Experts of a small language model.
Experts: 128 experts in each of 16 layers, 80 squared ReGLU neurons an expert, a softmax router, a shared expert of 64 neurons.
Training: a variant of SOAP for the experts, 5742 steps.
Below are experts of layer 15 (counted from 0) of a mixture-of-experts language model. Rows are named router (the router's row for the expert), gate (a neuron's input weights, with its number), up (a neuron's input weights, with its number), down (a neuron's output weights, with its number) and show model dimensions 0-127. Each number is 128 + 24 x the weight over its row's rms, rounded and kept within 0 to 255. Numbers have three digits each.
Before each expert's rows: a language model's description of what the expert responds to. This comes from a sample of Wikipedia text that the model never trained on.

# expert 63
Description: Germanic and Nordic letters. Letters h and umlauts or ø inside German, Finnish, Scandinavian and similar names, such as Göhner, Ehmke, Mähler, Lahti, Kh.
router:112094133124138106111181101150128129154132106083151112084134150177100140107152156154094101158129133137132141142095108136117136116126108114112146127118131114145109086155142150151104146137100140123127119168202098174117081136148121114099063085122156129114141117112128158109150109128159123138131136139099134086127172119137136112101130133095127161162107164093139111083101135117151095135115
gate1:158073138167127091175151173147107129146138084146158135080154135146145152116100168144102125121159133150139097123107165075116132156118136146168105167099116092145135106167126103131107147100131113151139158087129152163139080136121109127148118106135168143136103128091136084159148134104138111099155134151104146121137162113140143138148160112096183124132119133143126103122129145132163117123135
up1:107074141103141097120119125109136084118140164120140142141091111137110119167136149084133152174154103141094060109129150103134110128093118144092119136131120165101088153121147160126145156134122158138130144159180126098128132162108127139153100096105148161144120146125141102112092121113132154091150125080128089102110083107136091125141145191143141143115143091135107141127122116091119120144117
down1:126080131149143163141108182130098113110115132132144122116116146147144119147129091148151119156114105135124094098106091137128110143147129088098108141115109123077130156150153107107083124145127102072152115130111130156110168178158101111138139105146121163102092144145161134156130152161109136119147157104130155139146120116132134192126189125148102128109142128097118121164136113131150186101162

# expert 34
Description: List line breaks. Line breaks, often after a closing bracket or period, that end a bulleted list item before the next dash-led entry.
router:133124088146150117156150156089146131095162101168116157092168113137147128162149145138142147149152174134126113101141152109117139132128146106092109134136114140107113168151156145081136119127111143192089136110133122176140130105144089123105161116151126103138145115143137094172112114164057148113116094145110106129100099146101126128129126115146079138105088114100160155128103139132133091125114
gate0:143149135134121117141113134105125129129153140122127120118132115149091119129113144116146129100140126138115116130132101140137133156188136144091197183121068133102150154142138181122107121124096093148121163109115129130108111149126128121133135084108051124129095160157101133152102123131179079126140117106167171087107138134094126112133164143124092157141131150115139088129171095139133115104106
up0:134161109124084137106135120115174162130122130105121094113137101123107115167151126137171131143151150106106103177145128093125126137109061132120150089137133147151137090159084070093134139138155104119124118112139132145137113116172110145169128189151137119125137121114098114121115085129113113067143153145151141183090135122175123134125126113097133124161118137155087124124133109157124118141109
down0:098141142143107136107170156121104136151116123131121118162103132144088165119134075174135139128122098126153156140128121119107103118144140117157099143166137169146196172133133127167128147125090163100137153192110112139127138142135130115156149119144117094114123141154122135100160129156135098112150119097081110101141151120119121179142171119108181155116141125157129141116187146140157129144106

# expert 42
Description: Verb stems after modals. Verb stems or first verb pieces after to, can't, would, must, such as eng-age, aff-ord, re-op-en, act.
router:115133125141186149100150101117144117099179107148114144119133094125137125141139114101096123130181119131124137168123159133153154186109154123130111135167108152162173134085137162113136121131098166127150147099174137135159137110145141103132123149140140145119091155136152140105156068107124135094123110110163163145128142118128099107131070162108119124127128127108109105109150110078069109144132
gate0:109134116141119150176130145141157124089155149141123160147108139090157094122163125084131128119169127093125165146133119125115117111094132126120138115135185137129166140159149120137098107119104137170123090117171124125170131144127150076176114128126139160112143103116210142117131132139154134128076132098139115129160103097137109116161117110109098099139109119114122112143107190129110151165124
up0:064104162127183146137184149132150111131156117143108132118110116122111147158104120095135153132104145105139162137130141117115108128099162131132159129147183082125138119071093170131124141158120141188139103112116130092145138139116132115162142094145132119128122105115102140115127132160144114134117134149122145142111099117124145146153086157083101109116182105098133165130119161094113126182146
down0:153096049130132177114120112140086091103115112088110145127132086115113167145165158094119162146142151112177162122129135114115159119130118082119162162098171127151137137116136102109174119130067089129109116124138156134104095108116107085121146144159115143163138117105138131123145117133157146118140117141126152156135133098158143100153128141159118143111169126106147144137151102113126104113104

# expert 10
Description: Law and government stems. Word-initial stems of formal nouns and verbs in law, government and public life, such as Act, execut(or), vot(ing), imprison(ed).
router:113138060137107141102135150153115093134081133108119115150098107107173102134092138168135094099152147127168108165133146121134146086084109092123154126127142117108113129145106111145132111133148125102156142098160139155150158104087158157125144142132136139132108134113120141122136142115146148160090149106099154117105100178117095132173130111173166087143154085111110160151152142127138157103143
gate0:106109138114148130127150123156095075087121120126182134155118099100114114124144136130145139109094123104183138115108071070126154099119104133105137139087113145122099143137158088153134101102090125080092131111124163126097101110096117129134140170156129139132128178107124160151111142126138129120093142130101142129092104117173098088138150101145124087131111108086109116137121117134090106125130
up0:099144091097129115124156094114135123142135095133145102140115108140124111137144096137132140129100113079086115174107111108150124092118172106129102163066133137136081124074103115126132149076146126117108106086104122115127139117094124131114131103143142163146079103129108133140097142147103142156188119142125132107112077095129159115100105100169130126166128135173152136115137146107087125126122
down0:073107127123112136140170129133118123127131110132111106101102181135172150148102159151140149136093130150135101091144138128111169085114120151141139119153154173133111121139127173135082172145063105141132125124134091140090063122121132137132153133138136126143134122137099128113126143181130158143156103137153148115105134153161136109133131138120132159111045151116128132081120138147105124096132

# expert 61
Description: Table column separators. Pipe separators between cells in number-filled tables like sports statistics or medal counts, plus semicolon variants such as –; and %;.
router:168096135118070104112186097101153146154108077133087170106154105177117101154164125136097133125120113146124114150164137141094133119124130169144110112141153110140139086132165108104119083118135142103123097080130139121146118149138121111126153098136098116145130101102110093100122127138116103160137096114128105121155116137132116143171140144166119146160113116109096077154123156110154165141143
gate2:147108134120116151106143100179123111112153106102132181157105125165125158119097147136120111138131136136118150135191111112142079144144144114156145143168126185080174107163137134102103119079114142115108120105130143109128134172116136111076112146168095155120094132114107123080112111165140182128124142138149171102116133130150099107125131120129115102145140106145115151123168100149111134103115
up2:116120119162082169140095118116156179095125133085156132142108100107113111133107112056141126126118142130119130122113177167152126130112095118122168085151108145090118120122129140121093127121132121133145129124136135099173087140159138104137115143117101130115090142119116149150140083125149141120136148165144106119071132126111077106112162195141115172125144115177149142155148125132110113132145
down2:129139112113116141130129091106103130139138177146110151152129138110084142082116174154100092103124095159115103144133101152120102126140113164167089124166158134119112135077091145150111104122133131120138162087139164103101173135122107057117107103172113138127160148175148147146095113116134083118099124096127143150140141129168161119135122118154161142116130124124141136140105096117101160116128

# expert 6
Description: Infobox list hyphens. Line-initial hyphens and pipes opening infobox or list fields after a line break, such as "- Full name:" and "- Country of origin:".
router:133123134141100090155137164145170159139135088174172120155161166154119169114141115113127132101105137138166138098143163137099136153125125175073164143143079143103112078120128128146125164115113122107147166086108145118127147160113103107136083133139151102162150138122119127156142131149154126116090099148167100113114127167102153110159104141125157119147152150112145119121103151128102108114098
gate2:131159140117144132142160157146132181111133116145121138091060127119096078110161195103157119154101118118147127159138105142130112141125149140100096122125115138122159183171129184115105101118142130131103151144125169107134129137114134120114165150136128115176126142151146137146139148123115138137138127124166112087109144143131177119133108171101146110157135142175098180117139124144137170111153
up2:113113099110117156136112112139116160111146175161164150138163130152133098127132167127103106135124149163117159099137161120132127084108109142126121135194173147151149150105166105137135169136148149134143111127118130129075117090124159141103079141153120111157109118118149118129162184156139177113122118155138112138120116125144131088119100155163187132157130146097150141113107156108093118157141
down2:127127113140117151137138175111132105159101133137121117067103089127133106144126113117095162085101159093129147129135170103072120102108105129092120132134144148126121143114139122111129134128096106148145144111146119106108139162131099130105124151111153140063166125086088111108124122142144156110132097177092149133120207109131132116096104092139127139137166169183160138129144135127133140127106

# expert 21
Description: Determiners before names. The word the or The, plus possessives his, its, their, starting titles or noun phrases, as in The Mandalorian or the first film.
router:075118137117103071143100126118144151140083143153136091147159171108089118119130112126147169146120116073094123119108163136123115142118104115104149122122170118113121137127135161171130140155179117111106152183135148097135135175137168108128094147152102124109123097142155178167126168110136093133144143123129121144146148108102101126141122101103111164137097155111129139146103154152152150131158
gate1:139105130147136139113128154096131162149161139114124131175160183109145099116126119118135121178137100119115117125098139097094106128137104124128144150106090132110052162107169133103103147148125150104113151123097115113133101127125114123141128131115112186122120154103109206155116102123074139135155170105141134115114150158110125160126142135092164128125149146178148117141159100120146132097148
up1:114128118133154146130154122101120133083120129082140107167117091121137114137130148122134092175147128121116127149142126143155164139141109149125137133135104138152141098179154129126155142113153112150116112116129102095079129117124104069099113145146147153127099151098129080073120096144106084128103090096090159110137093064129141104141130108141093132107077140127149135157147096078136132138107
down1:138079088101127095153151138090130164106123150136144141121107135109140114122121130131101120119155144138139103144189122132129133137117136154116116087137170178109104134143101124134130093135113091159136086141149148130111151104141117096128092144145098140164103139152122147072139112102105154183129119112054102092144142133158134128150118180097090109131133133095132094161091138125110159121117

# expert 59
Description: Non-Latin byte pieces. Leading byte pieces of multibyte characters in Japanese, Chinese, Thai, Korean, Cyrillic and accented pinyin text, such as ー, ě, и.
router:130119134135143136147184151117113115124089143101091154124091107175120129109140175094112127097111120095146120091170117111120152134115129081112136142145130173123148160119127126141108131128141130117165155168152146119096120123162112155164123121109149137105113129160058178105129088135111120122169119136133113089099108136154090158114126153148163160138102149167105156117097104112160122127097
gate0:144114085092106106146139143142132151145139113134130095142103064144171099173102134139105122117108131149098141113175124124123105122111087153130095151112114145123122139139130130100139099113161121135120132113139103126161085148194129133124098133126167133133102168123082122152138104104095145171192091116109136127175137150113074120130109110114121153121111100115128096129168134130173102123116
up0:164139118118136093096151149114146143131131118146135168102153158060144150085134127106128110139149122088131120163139126090146119138130126085179119149123106170115088139122103116139130111101092154157117143122092137123077126076070141104097172098152159113179106089135100080135076116138119131128166142117132130118133132133131125133106087116140104158147110133125148145121162133124127133127135
down0:130116109162141166132141187100133120151105141148111109145095140138123143119157138088166175108127119094154112091086093128128139172124153154131158136121174117169131141086144108127141090170144122138110115140150149165106133140156133165156115126136129121118115120153131134132141113100110129148153126105099151178128096115161087099124101105092183168129107107144094130119101164088108114111134

# expert 53
Description: Opening parentheses. Opening brackets before years, abbreviations or foreign script, as in (2009), (LLGFF), (神宮; also Greek, Arabic and Cyrillic letters.
router:123128125155138084157108085148142087102081083124163075096128106156166184146169110102121139108121102108105128132173111139140085131137137144122113153150139129134134134163129166140118118127105109120134115109133108151093089150122091144126095157150154152126119140138125119132089120171064167108138129169111123098127094079135149122148124118131109143137118107133146172149135136141132155102154
gate0:104137147138086146126086085129062122134100140117128165104129105144141170120168098109108097140157123070160139111151157137151130139120114149124127095171117145140103116115120157134125122183126137118076133127164096097133126152064106139156132119099163132159123123139144135114104135148098155136100121126107107160109141110111133124119113108122176120134103056138112157126102123132152106125154
up0:102122145132136122170096122158069093114076144112102126163112101132133150121144145143123121108122098153126128118118127122109065123122189131114137147101120174097104160072147115166125111140113116089088107135144140139146161106109085132157151138126117111134139138111097092140140133124099164130087114122148119101127158163146139091143140123114153154122173088158122150125152129100113129182144
down0:122125103112080134143115128100141157123118117114096148063107156133169131139130150122105127123135155129104121144164187151135127148097175144139095117137152163146101109128127107131131111111117147147106129104123072148075146107124101089145134144124120117092091131164109099139143120140088154105115090091114133098085087100132122140130133097119106151103121096073154101139145138083143120154151

# expert 22
Description: Prefixes and compound starts. Word-initial prefixes and first parts of compounds, such as sub(merged), trans, over(time), non, mid, semi, near(-fall).
router:084149088145146130103144136118074103137158128127093164159158114154184105102111152178129126160139143148137148100169170126143105107126126104088116115146122151157107109136098124114136118098084139143112080104132101150113161144121093144099090137107121148102122157140102127144123132115127152142090136162135130138124132115109146111171132125106152127137093091109152118181181096135132138089130
gate0:105105089141141146132089079128108109114125123124116151142110129196137111121157132101099132114146127167137116083165096129153115086123109107125110118146126173132127164161155147109116128135105171148138134076140161128117106131148161114091137118190087128096160140160117106140128169112141143095131116128156172157149145117127130131150150107060122121136116142111132150118128118107176104097124
up0:168135147118101114088132127130129095140115129112150161125166140166115159083141107169162139125140093106087121123164087132118155133114121136119139117138125134086118137107114145153104082080145160135125188107120097158089160123137134107172147131096147143165093116141077130085139082142127099089144147168134121139151106135100140136119116112116104117153095124137128085109114154149148099110141
down0:124151122140084085116149131148090128127104121143094179099128118136150145115097154156103059169113087137154118138103129132129106131113178134117118101112134133162124160137162142121103130139135132116116123159156141115149084150091093142144138141139099179117155076137121143150113133116098109166140121083123131135118130104133172092143184131132167117138079131177121152138159127122125120107115

# expert 0
Description: Digits and word openings. Digits inside numbers in stats, coordinates and career tables, plus initial word pieces like gra, dra, bre, tw, and -f.
router:163133133111112107115172134158148124159129109140110103172173093098091157117094182146090151141128145111116108108116132116104134110159088077126142151129097176111137144139181088124124152110078145155071099124145123141099138099129156119143171170148127145097127129143129132096113144115142152123153148129163138121104154129114126170123103159130117127158119104126121137117155109127144079105135
gate0:110136147080153109137108142176157104101116140122117133143128149111167154134155188140123150113119108151145142108140134146115124122117093133114128167150107144158096111175199142101157138179101103145116134110070112157128109118133117138105161091136152138151128115135132165177123169119153152151078135143099158147130155127152153161167101147122125097130145140136135116136086150129140121102113
up0:089127111099125154135178136129099117098152094079128076157124123157155117121120142107103104186131127156141127127111143113097104120094137123148120131131135137111167131100139162142131126120116164152134122117141112114144155122149152072090131104147139159125133147156141064088139123138171110111159188099158131178126113157130123138068119108106122139113149135134101139097126121141164102161126
down0:135126118148142144144139138166122112109176109098164139134113146141138100128113139096096115134129142169160146149082129125139106130147129118127117116125132154163144125076141174133154100131114123125126139149137098166125142112110130078081137110164094132102125134161135082064126110128171080128135138092158171182146150147172158114113085130079117104101147130128111119135151102155127126132161

# expert 15
Description: Infobox field labels. Field names in infobox-style lists before a colon, such as Born, Country, Genus, Coordinates, Website, and Note in parentheses.
router:127112144096133115124130136159049125146137121114127114177115124160116115148102100108131122131095123121159110124160131127090138099136127164072152134131088138127154184117071104127083112110114099178144125112153127130113120108140125114156135134112160124118142112077166139151158158122099133157144130091124101109168109149114140156115141098149156108151090129155132155182128125143114092124100
gate4:142161150108157142130152115149103132138127133152146096104154103159128102166135129097110160109082119120146116114130119187099137119166106153124107144123123144138130148116134183136096137114092148136109142144144099120121149107131089182106111156146136169143123161138172095115138165127094106118145064135138133184127132109135164115143141118101142112114146170127130143125162143161149062097150
up4:133123152137117119105133121100155104095134140118087175129113128139155104108129116170178121112112153140120130087116163192143151086123154153165129108147141085102142147153130116099103106122141132124129129125129093131108143171156146110112125147170066127134137080113150125124102113141141121143095140087142105162156151118116105150125092094100180118166128132124120095134072139156103122114105
down4:105117146106129118159184174133110168126131127126119155089129126131120073136126098114098141130115101162125130127153116152108112138109164152147142128131168131119128155118071144106133140108150135118078108129105105113105127136082110118159123134126122137147137121091134068120144123090079083080097101120141166101093134134125097127071124133136176107130166126143152098158114130084140133118107